config = dict(
    init_std_router=0.0269,
    norm='rmsnorm',
    optimizer='soap_variant',
    max_seq_len=768,
)
Below are experts of layer 4 (counted from 0) of a mixture-of-experts language model. Rows are named router (the router's row for the expert), gate (a neuron's input weights, with its number), up (a neuron's input weights, with its number) and show model dimensions 0-159. Each number is 500 + 40 x the weight over its row's rms, rounded and kept within 0 to 999. Numbers have three digits each.
Before each expert's rows: "gets" lists some tokens that make up at least twice as much of what it gets as of all text. This comes from a sample of Wikipedia text that the model never trained on. Tokens count by the router's weight.

# expert 8
gets: " a", "s", " his", " an", " of", " their"
router:503468505405578495424511514511481500525501443511437495493523510541475494525481468545504508524577532494472561511580449558485468458562538469533554478470495524495555492424510532479530559532511530560518523460469482510521465530501496499473497495441486441472493484512571468526496586484514559448480529443503497583444474456527524589401456433439451502528501445524587471523493413395488527513464461529514525520476410459476536493565512512518441544487533518498442502488527493511532458540493459
gate1:462483483526502545468513466441528452549444492523478552486524502494477457509445509550583576480501506437539548497499545534510519513524554544429501494545534474448482467481567507474586594487510452552553449459497477541500386497477460527525518510499529556468406560529459477500538486495528498450555552461417495528472491530394543505512528535477477527505493500559515459542488507440428488477536469512534437474553483523486508526534474495462510466532580434575407497533535516512440495477532516
up1:532497530531392493500531438463560495467478464547533486584482529477533512497476574490485440527548545532533537515595527535476523546444488449456448479500488523522519522491493470524497510510474461493550426597470501521524435500524609458429516554506535512559482561478522582485487524522532474466503570505494510508414502536467469530535511466521458478465545507531519475570464497488437484408493471461473548481491503597460520553499503457499484497480481582450466520555509506524410489442541532
gate2:556434462481498509482521449468499574414609535481505511478484465510531484506449629468491545497486528499558497541500504444527496556523559513510539505502537514511523436516514441488441471481508496475499533442490494538573491497529494506540473504483531436460396493550603498525488562492384528471466547510503508495536495476526521556517473465491473489526549510504539583531546439543485486504504558514526514462471450476497531456614530549410449520441494502483453512562530531487490516443476485
up2:453553539397488460536482438500433468533435488562523524476475590519454523556491517475524553535514559578511548445521514501493507493513543474481565503449502454472492496506526443533488501463538511475520521487423427497490585530466509490475460557501478521496553485421453472496564578454555480443559459552498514427545505527548451508502471523506500509541436494488429576519488495496466521488444481503523535551511482532454515529403469542575441487476501477535522485426452475472556496480578494
gate3:480443452509494469502487501474449462545490439555478536542479517505443538533563541503438549539475541539553476430511452469556517446544526550475504508489480508492426462479511492504481521484473496514531550476558463483555477516475486567426508559452487396502471491461526518489472537520431524500544469522517466486476557536518497594502549519493432493458494461546503399536475461528507499475479462521507447480551499457438451555451507532462545410551518594445454476538595460469451526439519451
up3:546559508436529530549537536469492489457526495438487497460504507501526523543547490458494490408420467458438527446437547584527519492459556515484394531459475505530469569533530507529549497527522452562489499481560481486509499539470514452462521530500501560509440486440548462534519507537497445440504576546506521522499435488512497431411528517481519409601534491514470545491440510584469560513493467478510553404464529542494528488517489479495527526455481514482456455508475525539423515493561467
gate4:429513451471445469540527503503503504491520496553450477462536494547449535538569543475478513490525510505501468482555476508537465531467536453499623539446434431464474537512490421425516495448469429504543481496451497517491492507532516440478452535523472378502507482501453501443467495512427481457468514542472485527598488482474490483531498555548538500553447468425533547439446442466541484510539486470495400486447501451530483534492500480500514447412515525468511523513497435457538565496540432
up4:445490526520414475471534535506563478456472452495496554531468466498506546483459461467533531515484498445488480474447500490538541511523441534488474406495527511501524502557483575514443507459530494536507497498434562412469464436429458534478507558478502511531493507507453513463508446549619490452532494519508493550439530518500472426494624477501506531436444558530554530535611508426509522542486512500528535536553494548537515464469513459483504576479546460516526475488556529485502498512594549
gate5:500466497463535505449467585516525447496546408501529441498459472510579488499524494479508520511510498521465460558455591512506473477517488501576493501531514512590534561543583457472543436499407488443492474484507474472570495565582491517565480558436453434442475472457489508479514503565526510523532522440512498493465494572525515533516436453485469556476432478478491470490468458517502442510515520540586549480554465441559457488514469497502481530489563472563487517525512405499538526529506570
up5:489506578503470497546435419438563553461558443502437482481467535567559464548493440496412522475547520482496494500449545549557454432509531443524453423518472477570512542569607506449549511484495461508568470531519425475532607492451503520522463442502500542475488513512485563502508492502519461425507469508454508457542489462498559514490548537482439559546530490505575444547518471512485456515497513516487434494433471540520532502511488539482506501493481524508438510546483442529484542483518544
gate6:518512539537489490458556488464416575476481505507528490462481552486603447484563464447512449551498413467482520461492487463523377492529500446494512472542532522513580553545525527469447530514480525522468475505544457505536450470458508497537525497473558464528447453477491481489494485538583515602489534507542515568463477438489455495517492461508524416474535465529431453472533486466547468548534562440594469464494503433436520562482532489497461561575537504478541496497548517497492496503549491
up6:435495452523551529536547470513491442532591536527467505487518527477421511458434479540470481479518462607416488500491519525475561493485511487469493512471505501479436522494511509544526520531510454504480520486428528568434472540513515484482516469475464508523572471544439549534555495499464483539508486490419402430581452524456519520503581582521484509520505479441509485498513485471515546442472448482381498549500584532499498421492491462494496474530444500539558540534562544479511509436439503
gate7:516452532540494499426503406488477502455478505558465435495562499524505545552511408491498493467511459534500526435550491500544501464466476552561494479519422464414489456517451519545485558464478522519427479517413435469456522493531491493565467502534491423527459518525516565470483448515488498503525440583458586494521518414506444471472449541528437504488570378485494533503433481560534538446482531508487504483521490523435477519482498529480491471528560534464479424499483506531551465485523469
up7:491496453505527533484464507435505570473528477505524455433575440576492540406495488555536459443498529542475488519530543473581500521538466557455500493479529461458553478475503529552544513534513510519466469691511463550528467541468468457456486444514518532447486473504508523489469549497479454481394477455520512459506487464483467469486482539525492482468594429506436522523466529473448474484416484513500478518478548528531534496448462475500533498548497449478560489506464530446477443466483449
gate8:391431546492493508477467607523496509510503491508496532442540476517454486490485469493467472504478481522398513519530501505533541519496467525515498448562498517384495487456476529500455474434478599492496497473475528522534503485589515541505424468497445493465495446546516540497525535561492509479463505540411508508524444535483499511510349525534449466499495589581460500488440478541498506425522432492508483449504475451506564494566483565496528548514494480507526502466553533448464507510486550
up8:424483498549515569475483510589527469523514529494579434510513455469515576570510546501484466508545519482468474537466427470530447501476459542569554495482508469472489517538527523531512529520523477517528537409508494497395465525474545427506478515512494493501467496495489503500405524599509500525462413448551553477514509531525498462514448530541452479519511507512478464548450386533495490506517468475517493428470504467550515462464456501545473384547495478497454501500457527536458489602554552
gate9:531457508478561441491488469456506520501470546487511446569496533453480510532518488544467591488481503481528482477543460600491480491447440540537565471499527465508457479518489515458611406485478495510585518498480468475499502542502416539520505464436489453478452472473467464460506555398478478549530515454428482488466502543454524435456459528505513576541514506523484485408449480531448505477440522446488511420464465493498466538562471517441490522521483476524520517505456603483493540534416512
up9:508501544500611477473544434540557510424461522462496545469459462498489526451488493456448543482468524503406516424530429566467463515456534502543469439496491477441543450521437460437504476491484574539501488570465408482462493431529563540454479503512562422488438480466500482475517541475476500501476529404478513484437541485437460524465477490521501489496510517540521450502568487541511505462497555527485535508495445503502503502548454457505459566465509441518582494507509521481579555438456519
gate10:459551514449521453533515537585501438437451449536561512454461546454468538450547496509503462569536502454518470451594457494494501538509530561502627509433494499539507491475533475464545522476514540484445510500499530506500548520571483511446516500438478610492547478477531542518457513476498568519465492516554466482501467469542449505549525540525471460534486540450521488501480490558528456457514466522463534524527440489492508443512468491545502491491572493595449557501465433620463524556510514
up10:490548505495574505498502542496514501466511527576435550473455442563514510465594499517514613514488516512530495541432503449478426489517465515419469496434456522500492485443451496515478469524496509535581490495488512548479437469512510486573430523467519484503495456482486494486524516540438503483459572517449567505501535538492491469466525454534516612431493468526454547457587559449530454469457540443520513466555507433513525474555507491546534568495464499428516555460498567500448497547458537
gate11:524458517439499510456399530465498509433570519455515532503495487520407498506509508464508473543561503454490519511546486566539516481578484493475476566589508508448506506414505532455505510515508446479427489427452475516508568554485483540517470491503498539487491566525630480505481505504509572502517486463542490511418489523495467455467524442476457506494444521500487488523569543491500495590507495481505478383552572498548492507481476493573457505465515594493452436568499505479539459548473487
up11:517510437463538546432467476437504531483530440481525535556527515501407483520568443467522430489544510448550482440541469533542519465516460524457469477542527472470522436504488542455448497470491417560449520478450553462496518515467534475477500542466492459458510462559503486510483475533501505426571571507508498486415479498440501483435458471443457527498427560505483535521523612531496475547500473419495502484552508517531547506484483524597490479451501479546514510604555420523516512526461497
gate12:475532551454507478527463480436466436548421574562491507476439518427518392566511503453441483445478430490483542479540569465514422453471498557497475482496437566506513481493516450509541478501457456552522474541589490555526488481548534486490498451510482543524533474499509552501550547477430488464495470483500540524455458490507472492467517450585449434499500451555525449544420448460564474455523429483535418539523510493529520474434526496475546528463503495529462555516500504580501496490489492
up12:555493480446487544473580513587488496520475414439542493510535560443426587425492483526482484484493549521565513485520402485499590497537511469502480558473470451494508453480497474511487497435454561503535549515421480468514562467472545452463497478577544453469450496455498490466468452482584559525524531572532452503534560509546570540455494507512497530522568490426464498508560519484473514457468459503466556517464555525449493456528500459497473481538532536498496475576499505453536443476467502
gate13:551564481523479523527527489482510476511492468512487505532517456568490450494550493404476503439428472505494523500429533547497442486520494450571456510466470487573498554459486470383491478567521496540511468538516493486461572613487476553468463568552427492517544558434526510512477592513515518536579526452529523510470471534463473450527489450517499484568514466499526466524557510515585542536504511542529533551536562523473568462523499533499479511478463512467429500482561541567520521513576532
up13:492480498565454508543536532532454559472506515541455550517471556417555507437487519495564416491521508547478482490466480397414492547473531500412546544447490458451474495479500472528498493521571540547509516519503542536578523552476509501472562463471475485480570487501521564479469491480517423477481480436491438480531434457468503497477504457480498580449452525492464493533522462434531433493498542498486457510490467442546514526522575473520588498531413530483507571532558502452434474526503446
gate14:409447423545488545518545504488542495471489491490529478523575524440477511473456459470435495514467479488477417487567490547452513506543547484547552527532507490473514441504534463383540423483522499577472519497496477459501527503466490410506527519536509530478573533507434435481488484587458476517490463485516433480496450537438550488448488458549472448513477482489479559492486415474397499518446529511542524575530471502585478453504537563517492459492492509455540531494504436515497532537539439
up14:519493463516468532491441451474551523515489489506504443405472542620397542482424512513559520560523522436503535529496513473460486469514560498501470452534483485446558533504517575496534532514425504531523495557551456527468509448472557525513515503500525504495502572503451489545410499488502527481488509477473502541504594584486459481533568514511456465567532498407504523537464510437481492487470477591495489494475487511506433574467483473505502425474547575512411523488465537512470506457538464

# expert 20
gets: "|", "-", "\n", "==", "=", "==="
router:468480483457509483478572527523485465523444422548437533516542493545537476563488497555541477517544521506471515526523429519543481431554478548568578496439502538506505484508466499446484535509558578493541531440473485550487474517516490481469534436455496487426520488514518550504499553479513541452464516458523473588449468433530517545458447478394406503522509463484510493478485467439498581538467459541475507565409461442469485444556502489548477589503537509541459464536523442509504448505507476
gate1:435552553463502521439478514545480468474530508477518533547512466500500523454508516464511530449443505529484493492446421471480478505471482491450473479489531504503523496519537479498452509428486472518429507449478539507512371474539547518576477458433479480558559519513538525582481492483417448489511535551527468551478466478518531488517435519442505535460570486498486579487522417392547490546501500483512544575548571455505516450516500459555533460449491533468491516644462523485517479491537531
up1:464464530510450544527525556534533510560510497584470430511494521513432480498458550558488491553587493529512463478488544537487440524522488547428483447538486505528454493547447583427541495461491510501492498490516582450479544461530524570432421509529543477514521546553458544493446516507557472467546403563539549549512496532560480561519579457599477523461476514522582472539499491437460468465533520507511432484468431517474480568487480534499518450496478532467486503490497468558499526483505525
gate2:505487503526522541490537474497507555493514468458538434506535498499640523496475556521533532438463521533536519455480469488461539531509540582550425475460461499525479531544465475507510500481528506543549554518529490501448488529538516488513475515485488533555439527524528546589448505483558542436490506518469477469433474454577488530476419443522401491469498482533546522468435450522501442405458443498547551481491476490500460545508508425500466389472531486547467530456514525532539511534509601
up2:465464572522524429441550530518461488508498476441499477527497573477553494467497503528512549491428473450493508531416491431451464539516493483523463481505466478499402537521461531528534493441467528523518528491485482463431520543512554422502528519497498543468413546506499488621512487476513582519495543512529517526487473496568495509492488501472413530494468497525516500429464451498541419457484434507585517498520513507483497482480479419506493440557542439502518551436533584516562460491532605
gate3:512516600529484484467528437454461466518440532498488485547518431491491456498500439484472524490502473556494504549467493524504495490435571515475543540481476535424495547544468471451484476545591474559470486465557507490416476487425536488464608536449428488623420539489469566491468556517539519467478500471564488494544459506528511549452511461516544451446440496509566519520504500502403453460573481552535511446451508515488454481497505473469469476492492540492489518567456467505495545480506545
up3:513517552527515616475513483510492468479445542524545545499532490547523465479478556497484480500544492428582508524553476425508533561543523515463457476444472492535487461448510453484521612504501434455507549477557512524572498508529537536490570535547510507471540536562520525588432480498498510545529510496498472568499506503386431474442556511468550474464490428489492467489508518499574492434431514448426523491489528510500465456507510494510565518553535540554500510498538482531523508426515413
gate4:618445511549493534465500462474537431491515556451515460486392531467530497541477444596467471501448441465594454503517432509498471488508548479529548515493529519496459420537481574509547497522498433489550490544530520513456502520531488489498497502580546480434459567483491540504490569534525477449533505472494436557540468539500585523456538464483530509529515467549567519498553552497485511583485523500455462548435576463507548521488467484488564533520507532509491534407493514452495499486470490
up4:579516474480493470467547467480465554448487524455500487499409535530502525447463496493539490479527556518531442421629531520474556476496465500569519522471506538552530418487516459560548522570531450465517522501460509531449565493555551501495456507573522488495560414503463478489484474568460521450540510481585555501437495514586520495535491498542584467543486519552476538496555523481447492551595534479470474524488552509572495503522427541492532537508535465495478524520496451526484491553492522
gate5:455508450555477526496511464459485536583550538582558540482538529506500521478500511392599566520537525447528493461495470526511526533391542416487540524565533536441582515487514528435492526553432547440488476479503469400534419512520498524478571467550467501523523489535556577547478562489539460469537495474472429443486475496527498529498468514494536496408503532508484560513476545499453510545509496475455495563497496528519501536457505502452522481439518444540490529473549511490538468507493496
up5:510625486511492465561556435500492496526504481451553541479476498412513508529480477526483496514525487468515526468590573541482462516391516564588537479474556458524518479479479478497485527485582544465514417517481502510508523507488516440469495516551506477482457527564536466548570545458532520498564435445478464479517531504491506557462487558518484518501460573568505564464521567441484505445533501529503510499497448454495571447478492502491446488520541445530483459451474511522577500423542420
gate6:534567482537512467474422521544531484511513455486483497531466458572481536511460486449562453489570511455470516486470449475502426442481517493477498545460511551460411583566526522446520450524422541530498486457555475511521534447554525460451502458467552515440472506488527603501501474527481534527485519533505447577468538477505458522520413487567534467403435505532549529489605540500465526520440514454502515495496532511538479497503535462514544483557488572553447485475550457496471502501551447
up6:476453528422474561504521487458537451559471576518484494559486543506534524495558534535497520539427488463474483609590469493521484499558429488559590469510503458442580451508535471515498488524486489407476477565481571551495509507522491549516445530556450496505474508520500413480484445401468563499530509440512469402476473470526467518463494467490495488539502523442476538560436497533499444508528499539448522488506476481471533531529513517485470563492496484510551550553431514540473468534508565
gate7:487516534575496495565510456587493485483513442582582493523565514558548462506489514445573465513521481547402481498444443501488550506489558492467513535564449498506480554530471517457451527433514502520447503537501540517486523484502484509452454491523471525451443471440499535495520473477525521478508459479512537563467478539521480448460479576562421492566533461575461575577518482508488467552451481506585552537535427516468471530575496525513489482529572494473526472503521429534458454482561515
up7:494481486520531422487449565510437482399510472526453463573519514530531508505509528459530511518434562453457572496486543491547505594508474415436511586506473411567481532511530473490500437443505431488511519527530556463432506574464507555466478516522479522539500490417529503601467499537482521467512498487551505475513490551459448530564461481564451454458499468560479523586466503473513448520482445515530553463513453492527493462466474465477491502505518501477495456519459571537464566451499495
gate8:487486456556512478498523552473511429493522484522465548510561462490459532521482468520480494523471604447504453498628363526485478563489530529473549528527495471496450587490515498532539492526457484538512471543495474470498474432486521507525503534567569536507498473398544475530468470517539421488488548529443475498524493548445490591467515457450502469470564586520459452495560499514560536517545549526549480482493499508569492508462493429439536467472489434490523519493487461582489484486514515
up8:596490479554536485519474437531513560530503537541428524556534516507561532529415495472485496490447537485450533559501582501497447478475522448517491501482535441487538554503446494478538524539518434463529500516411472530510487478441460491498477516574516502506500479519502503482486459522503462405452500519540467559466421508430441436497486607500464452511484537489490441520467475522472471426488477475508539557477524476447543433550468466484523559531502557538417546522567426446535540476484463
gate9:437489457495473561480515515525537551513465535537545523504477542507474447468460527454591505532430565446470487473502481475536522497551505486530554488486432455472433484514524497524600501528517560515545456458544488474426515462485457446530540553489498541526490511485492533516453529548452413478472466546488466491432540508562435454521443542493511513498443475520484527502472429460500535484436360427544560481488568536526543527518506504553469536540502505448575505489455432460518492482518563
up9:471595417501463497597533461495446467521512482493450546509474531609513538515516469501410545539514508555546484429457487549459470532453461493469465463568532467503501515511502463399486517495499534499514547516521570443486463601473601515401434600496536464481508465543542514479530503486526538468484459511533500477544509469474523502501457468551494433482505485457523498559527523450504505479531547577497456436496477509498516439493412483467504497497543509475491509503549519550556516485474531
gate10:471495517416471518500502478470495531473450572533495388493523512546455520493482554460522497486554458498567471557462518454491522537484486502577470472498537550532507501451540536481454486475478504553483437463502496497504542493536485544504475570476536551494494557484487583558461548529446529514546536519498460508570500418540444505432522517497457524528455517537491626513429475438460501518438486445512498514517527480447469519589455540462535482388530443440436529464562489501475509520450480
up10:534460458505495492504494491479537486566459509490458579534493479573474470484444513470424457459526515435490510487472486480442549439553500495475506467471543544419536575522560524508517478451496475476510581564469528517553486513571441482516493495536550417518516437493467441484577542553447456490513457552492530522480438492480492509519533486493494439485523475483506508575544447531531544530448533614506407534460553528528499453501464552485498496566525576587496482453443539548506499497442479
gate11:530578543508517483500541596527575518502531525499533519495484436519509488498529508489495460481553512447543490413526507506502523519445476473518449482498457502424484439514481487443479518540551505538404545444515501464479535502586464500442486508436477447439495456557538496516526547512468410468483524476523527527484578564420524549547502454529533500465485410490487470443436471497544532554482535474459453474538469487626502481431447508512540531518505507467539492529426582468503501550471506
up11:520495481563526596432512467515530546555497498527539427525490524492482539504571420520542501482472496506522470495489484494542407523529465518525586500394455503454505518522438527614502518480442578566523466559562516475455528514429506523487478505435436486512498512425530528563476437561527547532546454471505453448469535498561428494490503476491488515446475509465520521524539469455547478546492417494509508462538462498522542547500491527456471484525469528508533466520473411467537555468551521
gate12:605475467514506470571519437475527513519523529578443595520518526531505538458544459518474516522453485510538417491547462522445472501440499512554526477467384488454513478509491503526597557545484457484463518545527462484532460449475437571534506521535467442401500517563454487438470471458483403438562553510542539533594574552504476465526477495512521516482512486487476462517463510479420469527515488509505489511501502479501489545512493503488478566514529491484530543495549552468499463432452494
up12:466579520514477503458485538535430517471443465416510489497507509463501502451400466388534480532505490498471573486475507525514452468489512453478463467594543459491433490490551482456382457436466526524475525478439447508432501505525549423421551488487532507526452470487557445534439530585518567509464469486468456536472518486476545526469496547555524529547511464551477579511532481476562503444472497479507462516515470482473486525526527528543491475488555525566467555496458481530490552492501442
gate13:450478525501523494444456448451524519555420502515477534438460504507472492523465451467445563443568491538597488511476500484534429531510527590511513502556522450493451502460480567607485485451525484541526481528499471475477444518434531470454540473469556449395478536477484530455561491473487436471465503513497449528423514557517489471479418480471495417454490512474469518528557500500405511507436452514569458559506479501524484515499510481523490445541515481439467439519482494504453504570521548
up13:591479481485515518475492493493538523420436521487490532430488504477552512479499478407548571476492425468452475487519430505468441502390485514514484490504535473502497514550469535488472501491499480473530481458478507505527462498494570412497508421492522449502473518481567505404562495485481423531524429511417529544481541557512503500517446478436556425473489466504495560452527497522441497515513496517514452554458558464514590446473407477531455392567485523522474493468489518492535495502535488
gate14:586509555418520531506503555484531522465507493494625507482482587485491523523464515478520504515535534496451519524539573433519479515448575552530531459587528513454428491469509497471491438532460500493506507480466451456520492492464500518486446505471439482514423441542487558539513514476504543478461503468556468388480492492496441529504453568452470477475473460541458517448462575518524515525488513485553496544527505461473528491558476496489401502477464458456439536519551543432473471544397475
up14:404513458534500543480525475488360501524526498517515476500499478522478444590459481499483544424581499427545466431532409567442551498547530532527502426467545513516522507511540550547463519481521506504508485483487503487511530499551511497451517457519463443534492466496456425478394533518497453532565458461488501573483546498494517469499495472543531534533528544502425493526508425486451483456539462487512477491458558455454455455457501474537469496599576433489492505501542487502483568486518496

# expert 6
gets: " was", " is", " are", " be", " were", " a"
router:520521454450570453432501505523497441489484487538405508497524509536482489546521502552566476530529523519468555560598447557513461466522486535512539471467500508524471467473533527452529506595518531516508538476486512555513468542471493536488520514418466461465476522508604475463552578508495579423435549498512508533477469407539483506403470496458439475526577451551568483497471466438516520548481480535488455567463479479470499418504516506540413546483487479505478489512515492540538487527487441
gate2:477450461468550532440522505497519504495465522469558564557541533464483472450503475520496439482520498429500466527534433445476465568402487527519529528541504439506441475489472417508583523450539513500458570528517493528423535542479585505516502488520478543442559540500463486464469484503477517425445519498525421447453479486501505434526538519535477439520540529478482506470517442455476461578548568497570528523461481505495530486517470477446518488420596564504455552496566494509503452430507474
up2:505531439534485458544500507478486501474523555524420474521461464528533549521494525431493566505456528514461515523471534463422513434571469471506474455493512497486484507500493550480502451545480480546438457518508538488504431552540477444510449502557547482583449505449558528467501517488595498553456469543477557494557523497510498542435473526457535557434522466521476405484512567518485544509486525404477419500532467479422462456559554510517474601513495432502471474497472568446490491488439448
gate3:521448548552446487483476539559499507442498517565594475522474477469470501555483480481497437472503450515452584518507529562519515398552490464568515508495509509507501474524509450574478525466475444524491453499489518512453475467473485548486538536486501500547512481484511485546572498457485509501527487456510549503474565490470426632469514511575479493467497463507531537494449510439580528574501487584464423482473461456512532381486505449488530538504433546502493499517426499519566450484533554
up3:476506457493508511493546515556508509553521516523463552503513520395576495540511449528543519500540501484508493469464478501590504486492489535453513469465463526555420538544553533483469461445448536446531574480565432437536504468551471476434448522515463475531533476492491496491505497461505539513507559490548449496435506509526542553534538501557412543511426530521395415495433515448533518487491548513431553521488495499450537534510450527494542514467547441442582465450495446547533547473480561
gate4:550562447477480526505521552468550487548501530581456473495536537492499525458607572496568477502542521472490561424511517530557555455484489457501510486454436447469502541501489545500471517428453488486578548518558538513536473535444507533462576490476444559494473541466564497535494523447494460466489478468496548450456549497525546489543492475520468487543453456504411535488479521513528471423477530477388524549518476570478568534498521532541545509543554499493488474465500536504375499520510500
up4:517448488512493472487496537436467516500479550598515498452451430557477452560522512631575583509476520402547494567454433511539517475528552466494489589512533456499510504451514511453488453554495533466496439515502524490467513511472558495493519504465446539388546490471507512487400482453465467519442513494551483488501504565500461463495545473523468500498537460550476453478516452500554501466488465532533504484517466493468549478475481492473485568516477562442473530529558473408419520491535523
gate5:497442542495454604494507546515447443488486453452482541501437457536591479546481580454453468428482540484516401448516511488503420553472531547436513482510499465446475517440435482494514471546531476514567425520454567519518470510468477547517515499506483480490451451503489514550570475527527477445487562500525498495482548522434499474535485473445507512507570521510444495507529469471523476533488455503501451563524510477603537514541513529470502496459531404486566535623467473484526479515502528
up5:544454555537503518526515471573514519526508515462457574494505454519553538485484497528470531439476472460520491509528544546497475551546483589507553512492578527462497538463502494500540547503516553466494441502426568538523386525518531521497576561573540463502479488474489491479609516534494517427500501483501491505547552527500524459436467524454589492504614488499508528480541560567498519488588484545508498496524539512483519511489579565437481496511527409534481454548512475534566476528467545
gate6:510553543487469444507514491556527481512529538446512492498486500505445511487506511497513516500459559546466413504434521502454497544558494451487507437512452436525519528450533468422439508498549558547513440542487407529480483479426551506500513559477529441493434538531485539457481502501456513398557542551477505430438498472479511403480478488454485515576602494512467528492563507489501458430503479573521540572472497416526436528526557562451540494482484457537475501492544519462543486456514494
up6:413520510502555545547412478479549536553505464436520469522530484542519498479576520469525479436504572446481476527512454473508541526449582517552527489488479427475529497507511568584512583407494567487517450508484493532590493537522413408448529524495427528454494550544507462463535551399568493460529515552470428555467539483494512498529499512514488453494502558513472526515510541462518455501549515468459445507537478479458569511520481504479453480458520494488533471498515443520477521453483477
gate7:454491472478563496468488451504506602537466504526525517436475482473554487462525435483468540518500503479473517518505503500453501451498565528542535482500476496535486452446566529546526534543474505445502523492494629490545508560482501462460558515496437409469502479501524474483524463533550510490475585479539476500477476418511485482419415555516490476461519544439426536450531518550486526536447432537537499418513552490491510547454532482503499567534474531497468508509489633564475535457518431
up7:448480492494485492450539496507547522493488516463479507492488536446399528534501492431516493500510535473459542488441480476552412458540472479479488450472541413491534464517539464442529521439603414565425492498466481474505462449479477543551548537498403520506483497561494442496508501529467483525516439531451476536537538533480518424541516543488534499507532449533500551500497445507498515517502555433459560526495541474496527453529445499500412517546590458532515479498565382460535503458531549
gate8:538532492571570544534514505477470405515476516528456560520506491500560441496530444509496570431567507478586463494498497587413546477447554480500526527567492492505470424448503478505426558472496489510526460517490536512516574477540535415447520513466469510427559559517490465466467484496463452503519492512538471449491501446489447516434470439468483577510439518457527484521507461513527531467446512513543494490483542453553547507450539493535522517491517502611490532541473441474576455474533472
up8:484468558576506536533491525558532462499499466515518523534492496476458549497438510537565498514590566511516416462500487514493510505483466465482527532572573514505487460499531510491539553452524499528481486538460480536463521493497421504462463468414472555529541513551466463586478525507509531493519535650555515535392512520561503517542543473511513476564537569510512435462527484506568459492514521471526506506540519399502461493447560511497520538515458438524554549460525437494486441559521471
gate9:505549487539495499492501523494524514466607500571457515484540523515509453514440390496448584543439487450458516531497542556500559473452495453502483533532505494431506474469482502492572514444484510481572475488516508516497571401427496477498508548514503453563496523459510506399520492475516530498542517505545474514499485458436478551456497493564521519564521477527542489483496528538479514547556535544480502519472495549522452503416519446526497476412524589458463490427486610575510497498553462
up9:498494581457509463441563481486507444576492516472483503430484458514461502526498488537490482472505461566476626529489517466509502470495557529525529517480494523514466519503422549468540487495524468479486420443499561485546515506605512450451476475500507531493509433492502430520481482581509505514495547488458456466562533511522524520548537503486516511448438540476430520465389564498503540502506488453523483491526435394466534480537527538509468516543409416462512509534552479500466535398505458
gate10:496596541514571486517561523472431491527434468507446521456440477503559543455558428452585512489502510430535504534492494493471471531459464416461526492567501452510473541579508496467493510427577521479512447437484451474519489474513428515479590532532548496460551495470456459481489474511499528458500494500483479432519500465481419578512505501492482487496445543478501469488510505424498508462516508461484463499541506514416503539503490493471542546496503555422538535573480566489448418538410494
up10:615544566417486494465506430566535456469442478507510484482460514445512501489521512582547439492472522545465468506499482483547455433470474469465500464491514449481515544537505502457493445543521514594503477487472506415549524475528519492517496573422442530420587468456461529535461487507559528500427465523487523465567452410503482507582452497491513574479556508511473477467478501491618515507548468526568545532502484529541455527526537505499516520515518500497535440537462504476511463543530490
gate11:431544531566564490508493521429508521499562494517469547492464506500542554437501494563524487460480405469478479508547519514443522497493566565515598439499487463576526568477480449494489502491497457511519493521475559503544541506500454420504580495536485513487520487484543540433556533469465487469476510506529442515539524554545505465466465460453494491605422469536529526478593435556460494470452573511523501531540568544460490459472520491535527503530442529438447497512474581519513492566457506
up11:497577483514537548483533469460516548485499473586491481466508485484490571439540528524545490513474450445478509557530501555501456404519556490492558519514574509420500533465452467455457462477433460490530506550550472498521558440495501451573503461540465487567460468491549494442480494454485508488469493493521464473493539498469524535505497483512550481575486541602549561497533499581528483460484475533456522550439471450473501453466552426538511483459470548445477461477491593542510538568407526
gate12:488430489515460486525499500509446439475430461471465481490501491494478515558478533551441587503530541495502538466533468525511460501455549491508442480484576496531481490585506464511467431568519510487523526421506507438604509542533542438498483508447534450502497560463521506458549492415519411492544564493489459541480485553428492531442412537492472409478515501522526545492561452543489531496472551507517511567519485469557573487518508552536513428550461500492563496544511438534441457542501510
up12:455451475485468534426368497488468489485455494514479586481471451429439507428445549526453514492523538580479489505577511560456536440427534571512471469455499458492468482498531479516497482544563509498498453448592504448562500423487546481492454495511494485483500525526487550519541456505520492504482561519496489459485520504486485493440448502548500489505526555451484530490567420568439499525507504472482522497625491485539509441521484456554552489523517471519499498484469469512400542561492458
gate13:489493549452515523430498487477447441495531511506473484457431449490470515500564458499434512461517470570495490556449510490513519478474513462573506527465578525568439491472446536520510472503507498441457459460506489495432499536467569521454456456445489452448516508437495476484502529509488525459522448457614432530509523513521415438555468575516443458469489528551513536473471490521555517587476528497531492454475482444462489432416496493459496508425545478510577504545531435523429469435487488
up13:433457535508473490520545583442500450512539434462581493446439503448471535504513417464442478419517521493506498532536502508588589470565513503512516491511553456442511565486456581497434547589471533541451474467468461520472512457440531469476436529461542521479526484505465453523541516545454446494471501547511471511499502479497475499461554498485522420498481486478442608465568513440534460539515516459571511511480500560487478457459511464528472495456526550488507514526578449494542447508488500
gate14:551426422511478433504426496514509504538484505516541553493498496443519525488485488470484549487522544412443498497525510496523537529489497658518507540503502479528480509579489493527569584515589465505523531480476528520529430429544522487564492471490516524514498499554473438487460511456445532512514608497468565537514516447451484507551532486559425430495497522509446474520384427485517531477523435483445501532509494440548485525490507568501494516512465524527517496463463488537493523567455489
up14:512474464534547546510485583576439552480492558523457580540475419483498470458502534495515479511406602439472472490518466446546439487547486562479487450529550453513491555458533475527547517537530458495484532532457491521512494513504490438467514476469477544544526531492402452391547510464438540505518470502462522557534411535522516540506572401512453459457505494467496475487541496524507477512496568572505482493481504520552488562481509535438551539507504481523499450444473453547538476483528466
gate15:471536472502558415542528526541571478492571505552490541503547507488526456529466525492513498477569574492525493552557511527536616452512547550489506504447525561504450540408546502473418524513440484532495520486540520500571531502470448472494506571505435494487494464462504542473513580460463508538479543560417482499483455512497523450491519501528463499467532442491520482544478489464533573503502467474404524437509551500536437544483529555536508482500556529485604515490408497475477449476552492
up15:514494447503552514537470535452460520486517499453480501493499511536548480467486449516459536542477470514637528495501521455514504551495544487510510522481547479494485505474390503499524443530489454453463461433477404507504471535460510555476507611532532496551435515554466477588501478452540554448519456498497514484475521552545551576466502475577472471462457514474512474527419460524529478446455488559496506454496423429558490501465559491507503433470398473532502484475535494483542504552431457